Weights of a small mixture-of-experts language model, trained from scratch on English Wikipedia: 2 picks a token, 459M tokens.
Below are experts of layer 2 (counted from 0) of a mixture-of-experts language model. Rows are named router (the router's row for the expert), gate (a neuron's input weights, with its number), up (a neuron's input weights, with its number), down (a neuron's output weights, with its number) and show model dimensions 0-159. Each number is 50 + 10 x the weight over its row's rms, rounded and kept within 0 to 99.
After each expert's rows: "mostly gets" lists some tokens that are sent to it at least half of the time; "raises" lists some tokens whose logits its average output raises strongly, later layers aside. This comes from a sample of Wikipedia text that the model never trained on.

# expert 40
router:44 69 67 45 52 64 53 56 54 40 63 58 46 51 63 48 71 64 49 30 48 69 66 68 50 43 50 51 45 66 41 60 62 47 70 56 38 58 54 52 49 43 41 48 49 49 46 48 51 29 63 46 48 32 45 48 44 50 45 54 58 52 63 65 41 55 47 51 38 52 44 55 52 21 48 44 45 58 48 56 44 47 43 54 41 33 47 54 54 54 42 57 65 54 59 59 60 47 49 43 40 46 37 71 44 40 57 57 41 51 67 58 44 33 50 47 43 37 48 43 63 60 31 57 43 32 49 64 63 33 58 40 38 61 40 71 57 54 56 51 42 46 40 45 60 38 32 57 39 44 53 47 66 33 62 57 57 69 45 50
gate2:62 44 38 53 62 59 58 73 45 63 47 63 50 37 27 53 53 33 49 63 42 51 45 61 44 45 37 54 43 56 44 41 68 26 42 65 47 41 58 57 63 60 59 39 54 59 45 43 49 36 70 50 52 54 57 49 40 63 66 42 50 62 44 51 41 30 59 33 37 43 41 36 47 64 52 43 55 48 48 55 69 48 57 45 54 56 53 54 54 57 43 53 51 48 54 42 42 50 54 60 69 45 56 53 43 49 49 35 42 49 57 51 51 55 53 35 49 30 30 58 63 57 40 71 42 51 51 59 46 43 64 54 33 75 26 49 56 46 48 73 54 47 40 30 53 60 44 54 49 59 50 37 58 46 49 43 50 56 61 46
up2:42 56 63 42 62 47 56 54 51 51 40 57 52 38 44 51 60 30 51 57 62 43 47 58 41 60 39 52 42 58 62 44 46 68 41 60 56 39 48 54 48 54 55 42 42 52 53 47 50 52 57 47 53 47 52 64 60 57 52 45 53 48 48 45 43 59 36 41 64 45 40 67 47 66 82 43 68 47 48 53 37 43 40 46 63 44 42 40 47 43 53 58 41 53 45 68 54 36 53 30 38 51 49 67 51 24 45 38 41 40 59 62 47 66 34 40 65 48 68 52 49 58 39 42 59 59 36 57 55 41 45 52 46 49 28 45 69 68 59 51 38 57 55 52 63 64 40 50 43 55 51 25 32 61 46 53 45 25 66 42
down2:57 64 34 47 38 43 53 44 67 45 40 36 55 63 50 42 50 51 47 66 56 45 48 46 54 54 58 68 39 49 62 53 47 44 33 67 58 56 56 54 39 54 43 45 50 47 43 51 37 52 46 42 50 51 65 58 72 48 35 50 33 37 67 42 44 65 45 59 58 58 22 71 55 45 53 55 46 48 48 47 49 66 38 57 53 42 40 52 32 48 45 54 64 48 32 73 59 51 51 51 45 48 38 36 41 45 60 49 51 61 58 59 57 60 38 46 64 51 60 64 51 44 51 56 65 68 41 51 52 39 65 50 56 52 43 42 68 79 64 56 39 44 50 31 67 43 45 38 57 63 56 36 47 54 38 48 45 52 52 69
mostly gets: "-", "|", "See", " See", " •", "Se"
raises: " Website", " Coordinates", " Preceded", " Official", " Length"

# expert 33
router:38 54 63 61 34 60 46 49 56 54 53 67 43 62 52 42 50 57 43 48 65 42 49 58 57 31 50 57 51 58 51 41 54 53 51 55 57 51 40 64 70 35 62 51 51 44 58 39 44 44 59 46 43 34 47 33 43 56 40 54 57 62 44 45 54 26 46 59 37 62 50 46 55 38 47 34 25 63 44 65 66 68 44 46 38 54 35 59 56 41 46 50 49 51 50 42 47 48 57 33 61 42 44 78 55 35 61 50 39 46 62 48 68 35 55 63 50 46 46 53 63 58 39 44 49 35 41 49 47 49 71 39 54 61 37 62 43 59 59 38 40 50 53 50 69 48 51 65 49 55 61 33 54 50 69 52 59 58 26 57
gate3:51 52 54 60 48 33 49 61 39 41 51 56 36 45 60 53 41 56 27 46 43 53 51 53 58 63 53 52 41 42 52 56 40 51 43 40 49 59 68 47 51 51 50 56 59 60 41 49 41 57 61 24 46 43 47 56 51 41 58 48 53 40 62 49 32 31 62 56 42 49 51 49 40 47 52 45 41 55 51 39 58 53 50 49 38 31 22 57 57 33 35 51 64 58 60 56 55 60 71 42 60 49 61 43 46 59 32 65 51 42 55 54 64 53 65 40 62 70 49 61 73 42 37 39 51 33 55 24 54 53 49 42 48 51 51 49 45 55 54 35 73 51 74 57 35 66 44 46 50 54 58 43 55 70 48 48 46 61 49 64
up3:57 47 54 44 38 50 44 59 52 48 58 60 50 51 40 37 54 46 34 61 55 63 45 44 46 49 56 48 57 69 56 47 34 48 48 48 42 39 41 54 49 53 44 51 62 38 66 51 59 41 43 66 51 43 58 46 40 49 47 56 34 42 53 33 45 70 52 67 66 58 76 52 62 47 53 39 64 55 53 46 49 61 41 50 51 50 45 49 68 46 44 63 51 56 33 57 42 53 47 51 52 51 47 69 38 62 55 70 40 48 36 50 52 53 30 34 62 37 38 49 45 40 72 51 48 31 50 40 67 43 53 38 44 44 55 54 54 54 52 57 73 39 54 52 81 39 71 53 57 76 65 39 45 40 52 63 56 47 52 55
down3:55 71 54 37 42 48 57 39 50 52 64 47 39 49 56 33 42 48 45 45 49 46 57 38 57 51 49 39 47 44 37 38 64 60 46 64 40 57 55 40 47 29 39 59 67 52 33 37 60 46 64 58 61 41 53 60 52 48 43 52 56 38 47 63 38 41 34 48 41 26 69 41 46 68 52 56 36 47 58 46 41 39 39 55 53 54 52 37 46 44 53 51 56 58 40 28 55 55 38 41 54 45 48 30 42 45 46 52 37 53 34 70 49 21 49 40 30 42 65 35 42 55 60 53 64 47 42 53 58 64 50 45 54 49 43 30 51 50 55 24 46 45 69 38 50 40 50 52 52 40 70 60 48 47 51 60 53 50 57 48
mostly gets: " Alb", " Tom", " Barb", " Kam", " Tam", " att"
raises: "ast", "at", "u", "es", "am", "all"

# expert 19
router:47 66 61 57 45 53 61 52 53 30 40 66 34 44 55 62 63 65 36 55 64 64 48 55 72 49 48 42 54 51 41 57 52 44 57 67 53 46 26 46 46 25 79 59 42 51 46 40 45 46 65 44 60 40 59 27 49 46 57 49 56 61 64 47 54 45 42 45 32 51 44 62 47 44 39 42 39 65 49 50 52 52 38 48 67 55 52 61 45 61 53 47 64 57 53 49 53 49 47 45 58 39 43 58 58 46 57 63 53 58 59 48 55 50 48 56 51 40 44 34 50 64 50 45 30 50 52 42 70 50 53 53 33 55 45 59 51 58 49 24 52 46 61 42 46 60 41 82 55 45 50 58 65 59 54 63 36 61 44 52
gate3:47 42 42 38 28 42 51 32 41 41 47 42 55 56 29 48 41 59 68 49 44 57 69 53 46 39 45 42 42 57 47 46 62 61 33 54 61 38 33 40 25 54 46 47 51 53 53 54 41 42 60 53 53 52 50 40 38 46 47 47 30 55 46 51 40 33 55 57 47 49 36 41 44 29 47 49 39 42 45 62 44 70 47 24 37 38 43 46 50 62 43 34 63 31 48 57 71 43 51 42 53 47 38 54 29 43 51 40 57 45 38 62 44 65 59 57 46 63 68 45 54 70 55 49 48 42 51 25 43 56 45 50 42 55 50 53 60 42 43 51 60 40 59 44 42 47 45 63 55 30 33 54 60 55 54 42 46 44 49 46
up3:37 32 62 55 52 32 40 59 74 59 58 55 51 60 64 48 68 52 44 24 36 52 36 53 40 43 43 56 59 56 60 60 50 41 54 57 36 38 46 43 53 48 60 46 66 39 54 41 49 57 45 50 54 66 46 43 47 50 60 51 53 34 69 42 51 54 49 43 49 38 48 66 56 67 53 34 60 44 55 44 60 48 55 55 43 49 50 37 49 53 61 45 55 55 38 43 41 27 50 48 60 71 49 47 52 64 47 44 27 56 68 52 42 23 61 51 46 22 57 49 46 44 56 49 51 47 63 63 51 44 38 58 48 43 49 47 38 46 37 59 51 51 68 65 33 47 55 39 50 60 57 64 48 48 65 55 41 63 40 35
down3:57 53 53 44 51 31 57 51 58 49 61 33 40 41 70 53 37 43 57 67 41 60 44 49 45 28 49 37 46 41 49 53 34 41 50 50 61 53 48 71 51 40 33 59 55 57 62 54 41 58 66 47 32 55 42 48 45 56 53 53 37 58 33 45 67 37 64 31 31 46 60 40 51 53 61 67 39 64 54 57 52 48 47 64 36 37 43 45 53 43 53 42 48 47 52 54 70 46 37 40 42 57 44 49 60 52 66 60 37 59 40 47 34 43 53 67 51 54 58 45 60 48 39 36 48 60 32 29 42 40 47 56 78 43 51 49 68 48 59 57 67 60 55 54 55 58 54 42 49 56 46 57 39 61 59 47 51 52 32 60
mostly gets: "ated", "\"", " known", " used", " found", "ited"
raises: " by", " in", ".", " to", " on", ","

# expert 12
router:44 52 58 74 35 45 66 54 52 35 52 52 40 48 45 49 53 64 35 33 57 50 53 46 62 49 36 48 64 58 60 55 55 42 44 43 57 55 31 75 49 38 62 33 43 58 63 28 50 40 60 45 58 46 47 45 42 49 57 50 65 64 63 59 45 47 36 58 42 40 39 66 45 33 61 33 43 63 38 53 74 51 44 33 38 42 45 59 45 38 42 47 66 68 53 49 38 40 41 44 52 40 35 62 57 33 49 58 54 45 59 54 65 64 48 57 51 50 44 53 53 48 50 48 46 39 35 40 47 38 65 51 57 53 33 55 51 58 47 32 46 46 67 52 51 52 49 68 40 44 57 51 59 35 61 65 36 50 53 47
gate2:47 61 53 54 52 39 43 44 22 53 46 50 47 64 48 46 55 57 48 56 65 40 38 33 49 43 36 53 56 39 50 49 35 61 32 53 52 66 60 51 48 43 50 54 58 45 55 55 60 49 57 46 33 67 46 50 26 59 56 49 29 58 41 57 48 41 46 36 50 58 46 45 49 65 44 43 60 47 58 50 44 58 49 40 29 50 49 71 45 70 56 73 62 61 51 41 30 54 41 35 46 53 61 45 42 31 59 57 52 47 69 40 40 53 49 71 53 41 53 46 63 50 49 33 60 55 35 64 51 48 59 45 60 40 52 63 43 56 49 32 66 60 42 39 55 34 36 55 38 41 44 49 52 50 66 54 39 38 67 44
up2:66 37 43 43 51 33 69 43 52 44 51 47 48 41 46 43 62 49 44 34 55 61 60 43 49 52 50 33 75 46 61 62 33 58 64 44 49 49 24 44 56 58 48 50 74 36 48 48 63 27 49 58 51 59 70 49 63 68 36 64 65 45 50 46 53 42 47 26 50 44 43 46 50 36 52 66 45 49 46 68 58 60 58 58 40 58 58 51 47 48 48 47 52 49 53 35 47 63 47 42 54 56 62 33 48 40 31 53 41 47 47 35 51 45 47 71 53 32 45 51 50 46 36 54 45 58 51 41 59 59 39 46 59 67 66 70 38 50 48 52 50 47 40 43 50 52 53 59 43 60 39 51 64 38 49 38 45 30 47 61
down2:46 51 35 49 68 49 59 56 57 41 51 49 69 60 54 55 36 54 65 44 54 62 56 40 38 74 56 58 45 53 04 67 34 67 57 58 46 44 48 38 40 46 42 50 44 48 45 52 57 48 39 43 54 46 37 45 52 51 60 36 40 48 57 72 52 54 51 49 52 56 50 47 63 65 50 48 54 57 68 50 37 62 42 51 48 47 57 52 64 59 48 48 61 66 57 53 63 35 49 59 41 45 67 58 51 68 50 41 29 32 52 40 49 46 19 51 52 57 46 52 58 60 50 62 42 64 47 35 40 56 46 30 46 46 50 54 56 49 52 64 51 65 35 46 57 63 48 60 46 44 40 53 57 47 51 51 48 40 42 45
mostly gets: " School", " team", " League", " Team", " Cup", " career"
raises: ".", ",", ":", ";", " in", " and"

# expert 61
router:47 74 57 61 47 60 51 69 49 50 50 50 35 65 60 41 54 57 41 54 44 51 59 50 67 37 40 52 66 64 41 65 58 51 53 42 30 54 47 61 47 27 60 33 47 56 55 39 41 49 67 41 61 43 62 43 40 52 44 46 62 73 57 54 55 34 54 53 28 61 67 65 53 41 42 44 51 67 47 69 58 54 54 47 37 37 52 58 44 51 37 56 45 44 50 55 47 47 58 52 44 47 30 48 36 33 48 55 34 39 56 40 67 52 66 59 38 46 41 50 52 54 53 54 52 56 45 61 62 50 62 47 51 58 48 68 60 59 47 45 58 41 61 57 41 49 38 67 53 36 45 51 53 52 56 70 63 60 36 67
gate4:31 68 49 33 38 57 66 62 54 45 41 53 55 61 62 53 65 57 43 51 58 43 56 77 58 66 35 49 43 47 57 63 47 44 58 50 36 60 47 52 54 42 52 45 45 77 52 42 54 39 46 51 53 42 53 43 54 53 50 60 50 56 53 66 49 49 32 62 45 48 59 53 53 50 47 37 46 48 51 40 45 54 52 37 52 63 67 59 52 59 23 41 65 51 56 44 57 44 48 68 51 68 35 50 62 56 40 53 71 51 54 40 56 54 53 49 46 47 46 51 58 39 58 48 55 61 63 53 55 54 68 39 46 62 59 67 56 70 22 58 59 53 37 47 67 52 61 38 43 45 51 60 40 39 46 51 66 51 24 56
up4:48 48 62 46 63 52 53 38 64 46 61 48 52 62 50 69 60 51 17 48 54 44 49 61 60 49 53 51 56 48 72 66 48 54 58 45 56 60 55 56 44 54 67 54 50 60 49 43 44 33 55 38 53 47 36 44 36 52 59 48 60 56 41 61 39 58 52 63 49 32 49 28 55 46 60 55 35 64 56 57 55 43 49 55 32 48 52 47 47 34 46 66 38 50 50 29 54 44 55 50 40 64 53 55 38 59 47 40 63 54 53 48 75 30 66 54 62 50 50 42 25 51 44 50 73 41 56 37 60 62 46 56 52 63 61 73 50 69 29 66 49 44 41 55 54 53 53 63 55 44 47 43 38 42 45 59 57 47 51 49
down4:45 39 54 49 49 47 52 49 58 40 60 55 54 57 63 65 58 61 32 59 68 41 45 68 56 46 52 55 58 53 58 61 49 64 57 49 42 39 65 55 52 37 50 47 46 53 65 58 39 50 52 48 40 44 45 62 55 25 47 46 65 64 56 62 35 41 40 50 45 71 54 38 59 58 67 51 51 56 59 31 55 43 61 37 56 54 55 48 46 37 45 45 32 64 63 50 59 64 53 56 51 56 36 48 54 63 64 48 68 32 75 44 52 51 36 46 58 54 46 56 28 36 43 40 75 62 40 63 58 48 56 54 42 46 61 71 63 49 48 55 58 41 47 50 58 47 52 49 47 38 56 44 41 51 46 75 63 50 28 47
mostly gets: " the", " The", " his", "The", " their", " her"
raises: " same", " latter", " last", " best", " first", "atre"

# expert 8
router:62 56 67 60 45 61 47 44 56 52 51 66 36 43 56 54 56 61 33 49 73 44 54 49 63 37 33 47 58 51 50 45 64 57 55 55 43 53 48 53 58 43 52 35 34 62 45 47 62 50 56 43 53 35 47 44 43 50 44 36 57 47 57 65 32 46 55 53 42 60 60 49 36 52 47 46 43 82 35 44 62 77 54 42 38 48 40 64 45 53 52 73 51 52 55 37 45 50 44 45 57 33 30 66 40 42 67 46 43 41 56 68 59 49 57 61 36 47 39 49 53 64 50 50 38 52 29 45 45 40 61 36 41 57 37 53 43 62 61 53 50 51 61 42 54 36 45 73 49 42 52 46 50 56 53 57 31 66 44 54
gate0:45 64 43 49 54 53 65 56 51 63 62 50 53 67 45 33 35 33 53 52 68 50 58 37 62 58 41 59 53 38 50 46 50 65 30 39 34 51 61 46 51 49 47 58 47 43 41 42 55 49 64 27 59 63 37 24 53 34 48 42 56 71 49 44 42 65 47 48 60 50 36 33 47 34 53 50 43 52 69 64 48 51 42 48 46 42 43 46 42 51 51 45 60 53 60 61 36 32 54 52 48 41 35 41 45 48 63 58 59 48 43 39 55 57 56 35 54 72 41 55 52 52 56 55 53 50 56 59 42 20 58 56 27 47 54 45 42 58 54 61 55 49 65 55 59 51 47 47 73 47 53 70 34 42 47 57 45 57 38 59
up0:47 64 57 52 37 42 40 55 33 26 51 41 51 48 42 66 54 76 52 52 49 41 55 52 52 50 79 50 63 47 34 70 46 37 51 33 56 48 43 33 52 60 47 57 43 66 65 48 58 50 37 56 45 47 50 53 40 68 51 50 38 56 40 57 51 39 72 58 33 41 61 44 61 51 60 48 56 55 34 65 51 55 48 48 55 51 63 50 47 63 55 46 50 42 70 59 62 62 46 50 40 64 54 54 48 47 59 50 48 61 42 49 45 36 44 52 51 40 44 71 48 57 46 41 41 32 44 38 38 51 46 53 46 47 58 49 41 47 51 42 58 36 72 53 58 33 58 43 33 45 43 63 79 56 33 50 42 59 52 53
down0:66 40 65 66 28 49 49 58 48 43 58 50 53 57 43 44 26 45 62 49 45 40 42 46 49 71 37 53 48 46 34 50 58 38 48 43 48 35 43 62 39 30 71 62 60 61 63 36 69 51 50 57 36 47 72 52 30 25 50 55 46 64 64 63 59 44 49 56 52 54 50 40 49 64 50 51 66 35 40 63 42 42 59 27 49 65 50 61 45 66 43 64 66 59 46 51 47 53 33 48 52 45 51 46 54 39 52 51 45 44 52 57 61 56 55 51 51 50 43 45 53 50 43 43 63 44 63 35 41 43 40 52 41 44 52 42 50 57 44 50 56 40 50 44 61 36 46 34 57 46 40 54 45 70 42 43 50 64 47 71
mostly gets: ".\n\n", " \"", "\n\n", "==\n", "==", ")\n\n"
raises: "===", "The", "In", "This", "|", "D"

# expert 39
router:63 46 53 61 45 49 61 58 58 55 50 62 35 67 55 48 59 59 23 46 63 52 51 73 52 44 39 49 51 53 40 59 60 36 56 53 37 62 34 47 56 41 60 48 44 61 51 31 47 42 71 47 34 41 41 48 29 40 53 55 59 67 61 64 47 37 59 54 55 60 57 51 59 35 69 37 42 57 36 50 69 66 36 48 56 55 55 55 50 55 31 60 63 56 43 50 41 53 57 37 48 39 39 73 48 27 47 56 36 57 64 54 54 49 58 70 42 50 48 49 59 56 43 54 27 48 43 47 52 42 58 46 48 45 39 63 45 60 58 45 41 46 63 43 49 46 45 57 43 45 45 55 60 43 76 62 54 51 45 49
gate4:42 47 49 44 48 48 54 58 46 35 56 74 65 43 52 43 33 60 41 36 47 53 44 47 57 33 36 46 50 43 52 45 57 50 35 55 58 49 52 47 62 30 50 66 61 48 47 58 51 43 48 52 40 54 63 62 56 70 63 63 80 69 54 60 45 46 45 54 52 40 65 58 47 38 54 52 67 43 47 47 52 67 55 40 53 37 65 53 39 74 49 75 60 53 51 42 52 46 52 40 65 49 47 56 45 61 55 39 62 45 37 48 62 53 51 62 36 54 40 47 54 47 50 40 29 43 38 48 62 35 41 53 26 60 34 61 62 50 47 32 44 39 40 58 51 50 58 47 60 53 52 31 50 55 53 43 64 57 39 38
up4:39 62 50 62 59 54 47 67 45 56 42 58 27 31 60 43 50 33 52 61 38 53 46 54 62 59 62 53 54 59 40 47 53 44 42 54 56 28 51 60 43 44 38 48 57 34 54 55 46 58 32 49 48 46 47 36 60 41 49 46 38 45 63 45 41 73 30 42 53 48 50 64 56 42 35 61 56 62 50 58 50 49 65 39 46 27 36 56 57 52 49 40 62 47 47 59 58 49 67 67 42 45 48 60 49 41 51 66 62 48 39 27 67 45 54 60 55 47 62 47 53 42 65 68 48 45 57 33 36 38 55 74 33 46 45 57 43 48 63 44 59 57 55 52 67 41 45 43 61 59 57 57 37 46 37 42 43 56 54 36
down4:46 45 45 46 60 47 67 58 58 54 40 58 42 28 72 55 43 62 27 65 50 49 50 69 61 43 66 32 44 35 46 49 52 48 36 64 30 60 47 48 50 51 48 36 37 60 60 37 37 50 56 46 26 35 58 38 48 62 71 45 46 57 41 63 52 55 33 58 55 51 52 52 47 43 52 43 70 44 35 61 67 32 45 45 44 42 50 43 29 55 30 50 61 33 50 59 45 64 53 42 42 57 39 57 59 49 38 64 70 46 40 52 51 43 41 61 38 44 54 67 44 48 49 54 45 36 54 38 34 52 42 43 60 53 41 48 52 54 64 55 55 59 43 45 45 54 40 43 53 54 55 51 43 34 62 51 47 60 43 51
mostly gets: ";", " •", ");", " —;", " ;", ".;"
raises: ").\n\n", ").", " |\n", " |\n\n", " they", " however"

# expert 56
router:63 49 41 54 45 53 53 64 52 32 36 61 41 51 51 42 78 54 40 49 61 60 46 53 60 37 43 62 54 69 50 62 48 33 50 65 56 68 45 51 53 41 61 36 48 48 61 45 56 60 71 48 52 33 43 15 56 42 35 44 48 56 56 42 42 36 58 69 30 50 47 41 52 48 42 40 36 62 48 47 48 52 63 35 47 42 57 54 57 44 39 56 45 40 53 46 51 39 48 41 55 33 42 45 40 48 46 52 50 49 56 43 60 54 53 73 48 54 54 46 48 68 34 56 38 48 41 53 57 44 58 45 24 49 39 53 45 63 52 58 44 58 56 56 47 54 49 70 45 37 45 49 61 53 73 61 56 71 55 53
gate3:62 56 39 53 39 58 51 59 40 46 53 75 45 46 63 51 57 64 45 53 58 50 58 55 38 49 56 48 42 45 38 47 44 45 53 42 49 59 58 57 49 62 64 65 43 47 54 43 35 53 64 40 54 31 44 59 40 51 42 53 51 62 28 49 51 38 45 52 42 42 49 38 74 46 55 56 36 51 67 36 51 47 62 30 66 43 47 66 27 50 46 47 35 42 46 52 76 55 36 40 47 45 62 42 54 51 41 35 44 40 59 43 52 58 57 52 48 56 51 29 46 63 43 58 66 24 42 46 66 47 46 63 56 37 26 46 30 65 32 56 55 37 58 54 54 44 65 48 51 54 56 50 51 56 52 48 71 54 51 53
up3:52 50 70 41 24 60 55 57 41 55 60 42 28 62 35 56 43 36 51 45 54 42 48 30 40 48 42 62 55 59 57 54 56 60 53 51 44 75 40 31 51 68 42 24 59 43 69 35 58 38 39 51 36 53 43 57 48 44 51 52 54 51 58 43 35 48 56 54 49 53 54 38 49 48 54 49 56 40 36 57 50 42 48 42 46 47 33 61 47 48 52 33 40 50 36 39 49 44 36 53 42 48 70 56 52 31 56 28 52 40 52 50 50 46 55 43 43 44 38 52 68 36 56 36 34 43 66 53 54 51 39 47 37 43 37 38 52 45 55 52 43 39 37 57 46 36 43 67 52 45 55 35 55 57 45 55 54 25 59 33
down3:60 54 40 44 39 72 47 67 54 48 44 40 42 54 61 49 53 52 50 47 52 46 57 46 41 50 60 34 68 44 59 51 48 60 27 41 45 53 60 57 40 40 56 54 73 44 51 48 53 49 60 60 32 25 52 65 45 55 75 60 50 48 34 57 44 39 64 68 50 37 53 54 67 45 55 47 46 46 73 49 60 21 49 53 57 34 63 56 37 45 43 60 53 27 48 42 48 50 48 52 55 37 66 61 50 44 42 34 49 37 54 44 41 38 46 38 30 40 58 39 52 38 54 49 37 27 37 51 47 41 39 55 45 46 54 41 51 52 55 51 41 56 39 53 63 53 51 44 44 30 51 51 66 49 52 56 50 62 49 42
mostly gets: "ical", "ent", "ial", "ect", "ary", "ing"
raises: " play", " of", " in"

# expert 53
router:52 57 65 51 38 55 47 62 60 43 50 56 49 56 59 47 57 57 30 46 45 53 49 55 63 39 59 59 53 57 38 53 50 41 55 44 41 52 21 79 75 39 58 43 41 50 53 31 46 45 71 54 47 45 57 48 41 55 51 65 47 64 44 53 49 43 37 61 61 61 53 40 41 26 44 46 49 60 31 59 55 61 45 40 38 49 48 39 37 38 51 62 66 51 52 52 44 59 58 34 40 44 52 48 47 43 60 70 43 39 52 45 63 42 47 58 61 53 54 37 58 64 37 68 35 45 60 58 60 42 55 45 38 73 54 58 34 50 43 37 52 49 61 43 41 44 52 64 26 37 41 55 58 51 55 46 52 60 42 57
gate1:55 40 59 50 61 57 40 49 45 56 58 49 56 72 42 40 63 59 41 54 43 49 53 23 50 45 75 45 60 64 44 47 37 31 63 43 51 56 62 51 69 57 39 62 38 45 39 43 82 53 49 53 62 66 44 57 53 55 40 57 46 50 60 48 42 37 53 67 43 39 53 61 58 34 50 45 59 56 44 43 47 51 41 52 48 59 63 59 53 61 56 51 35 40 42 60 43 67 57 57 37 54 53 34 47 32 53 60 50 54 44 47 66 43 52 49 45 33 25 56 51 44 51 44 41 37 61 36 54 69 48 47 39 67 54 55 48 54 57 53 56 61 51 50 64 26 56 70 50 66 52 60 55 52 58 44 47 50 43 60
up1:61 41 44 56 48 60 51 50 44 31 62 52 50 63 47 51 58 36 64 43 53 61 47 35 57 50 64 43 43 44 58 54 33 57 68 60 30 34 44 65 66 58 34 55 49 34 51 41 49 56 48 49 50 43 31 39 46 56 43 48 54 38 62 53 31 76 64 62 42 37 56 56 42 52 42 48 51 41 43 53 40 54 39 36 48 61 61 71 63 61 48 51 42 45 54 58 35 72 54 47 46 54 42 41 53 58 55 55 42 38 65 47 47 48 62 54 53 29 51 39 42 56 39 74 48 38 42 41 72 68 33 49 55 59 41 36 45 31 40 45 43 38 74 59 44 48 49 44 57 48 49 53 50 61 55 53 54 50 56 55
down1:58 51 58 52 36 61 49 71 57 51 43 57 57 41 46 56 30 47 57 52 51 57 39 60 60 51 52 54 64 40 45 39 54 45 42 64 39 70 55 61 48 52 29 60 69 72 68 57 51 52 52 59 50 44 53 62 71 46 55 43 52 65 54 36 70 54 53 50 49 43 46 36 63 55 45 48 38 56 36 59 45 54 68 34 67 49 38 60 37 52 49 54 66 47 66 49 61 31 39 54 29 54 38 46 39 46 49 59 54 41 45 55 67 48 49 48 59 57 58 45 61 47 41 47 50 55 54 53 42 42 46 62 57 36 59 41 44 49 52 50 36 51 47 49 27 66 51 50 49 78 61 58 36 44 45 25 44 47 49 35
mostly gets: "'s", " and", " or", " but", " &", " +"
raises: " other", " others", " subsequ"

# expert 43
router:41 54 41 65 52 46 62 57 58 56 55 66 35 64 46 38 59 59 26 42 49 44 47 54 53 40 45 42 64 58 35 56 41 54 54 58 44 47 29 78 61 43 53 57 29 57 64 42 63 39 66 44 51 38 53 46 47 64 41 49 56 63 56 50 53 48 45 56 45 59 55 53 58 39 36 43 35 62 32 55 52 54 43 41 58 46 46 57 55 53 56 55 47 49 51 28 60 58 49 33 36 42 32 48 51 46 68 41 53 50 64 66 64 43 66 56 41 43 42 36 64 49 39 47 38 39 53 59 64 48 57 54 56 49 43 51 48 44 67 54 44 62 43 42 56 48 41 53 57 21 56 51 43 39 56 53 47 81 59 54
gate3:35 55 57 50 29 60 49 61 56 41 42 58 57 48 55 44 33 68 36 60 30 50 60 77 34 43 60 46 68 45 51 59 46 57 37 41 47 43 45 63 60 55 52 59 29 51 58 37 49 44 62 53 33 57 36 42 36 52 33 38 55 46 48 51 62 47 67 55 67 38 45 44 53 46 24 41 59 63 41 54 73 52 50 53 58 62 32 59 59 43 43 55 42 64 54 42 43 38 38 52 39 40 42 52 28 44 62 50 47 44 53 61 52 50 56 32 52 30 65 43 39 43 64 43 58 54 51 63 55 49 42 48 48 48 53 38 46 50 48 49 37 49 52 49 60 61 37 66 59 49 54 37 38 62 59 50 49 45 42 61
up3:47 71 67 40 45 48 46 57 53 50 47 45 55 67 34 49 47 59 70 67 51 40 35 45 52 44 42 43 41 61 43 57 52 63 61 31 53 56 39 36 57 51 71 53 37 53 62 61 35 58 53 50 39 54 44 57 42 45 50 62 62 56 66 38 55 45 38 47 46 70 38 49 51 50 48 59 58 66 49 56 55 41 52 38 60 43 51 54 25 41 31 44 42 56 32 57 43 51 48 44 57 52 56 55 48 60 51 39 53 45 45 43 49 48 21 55 52 62 36 50 47 44 38 48 47 44 50 47 60 57 49 46 66 52 57 52 33 54 45 82 50 82 43 40 45 57 41 50 52 60 23 49 50 36 43 40 55 49 49 59
down3:61 45 47 68 63 50 49 44 49 56 56 60 42 51 44 49 60 49 34 38 65 32 61 55 67 58 66 64 53 35 54 32 46 42 40 56 51 64 37 46 48 53 28 21 53 41 46 37 44 57 57 37 55 41 54 45 62 41 50 47 52 52 36 54 42 55 54 73 50 42 61 38 51 38 55 51 47 47 41 51 64 55 39 41 46 61 53 58 51 71 62 52 52 58 54 50 57 57 53 61 54 64 49 60 49 44 40 59 36 59 44 76 54 58 49 44 46 45 66 41 40 54 37 53 43 65 47 47 26 55 61 62 47 34 35 53 60 60 58 39 58 27 58 45 48 47 43 35 48 66 70 50 50 49 49 68 37 58 56 54
mostly gets: ".", ".\n\n", ").", ".\n", " .", "\"."
raises: " However", " They", " It", " Although", " Despite", " These"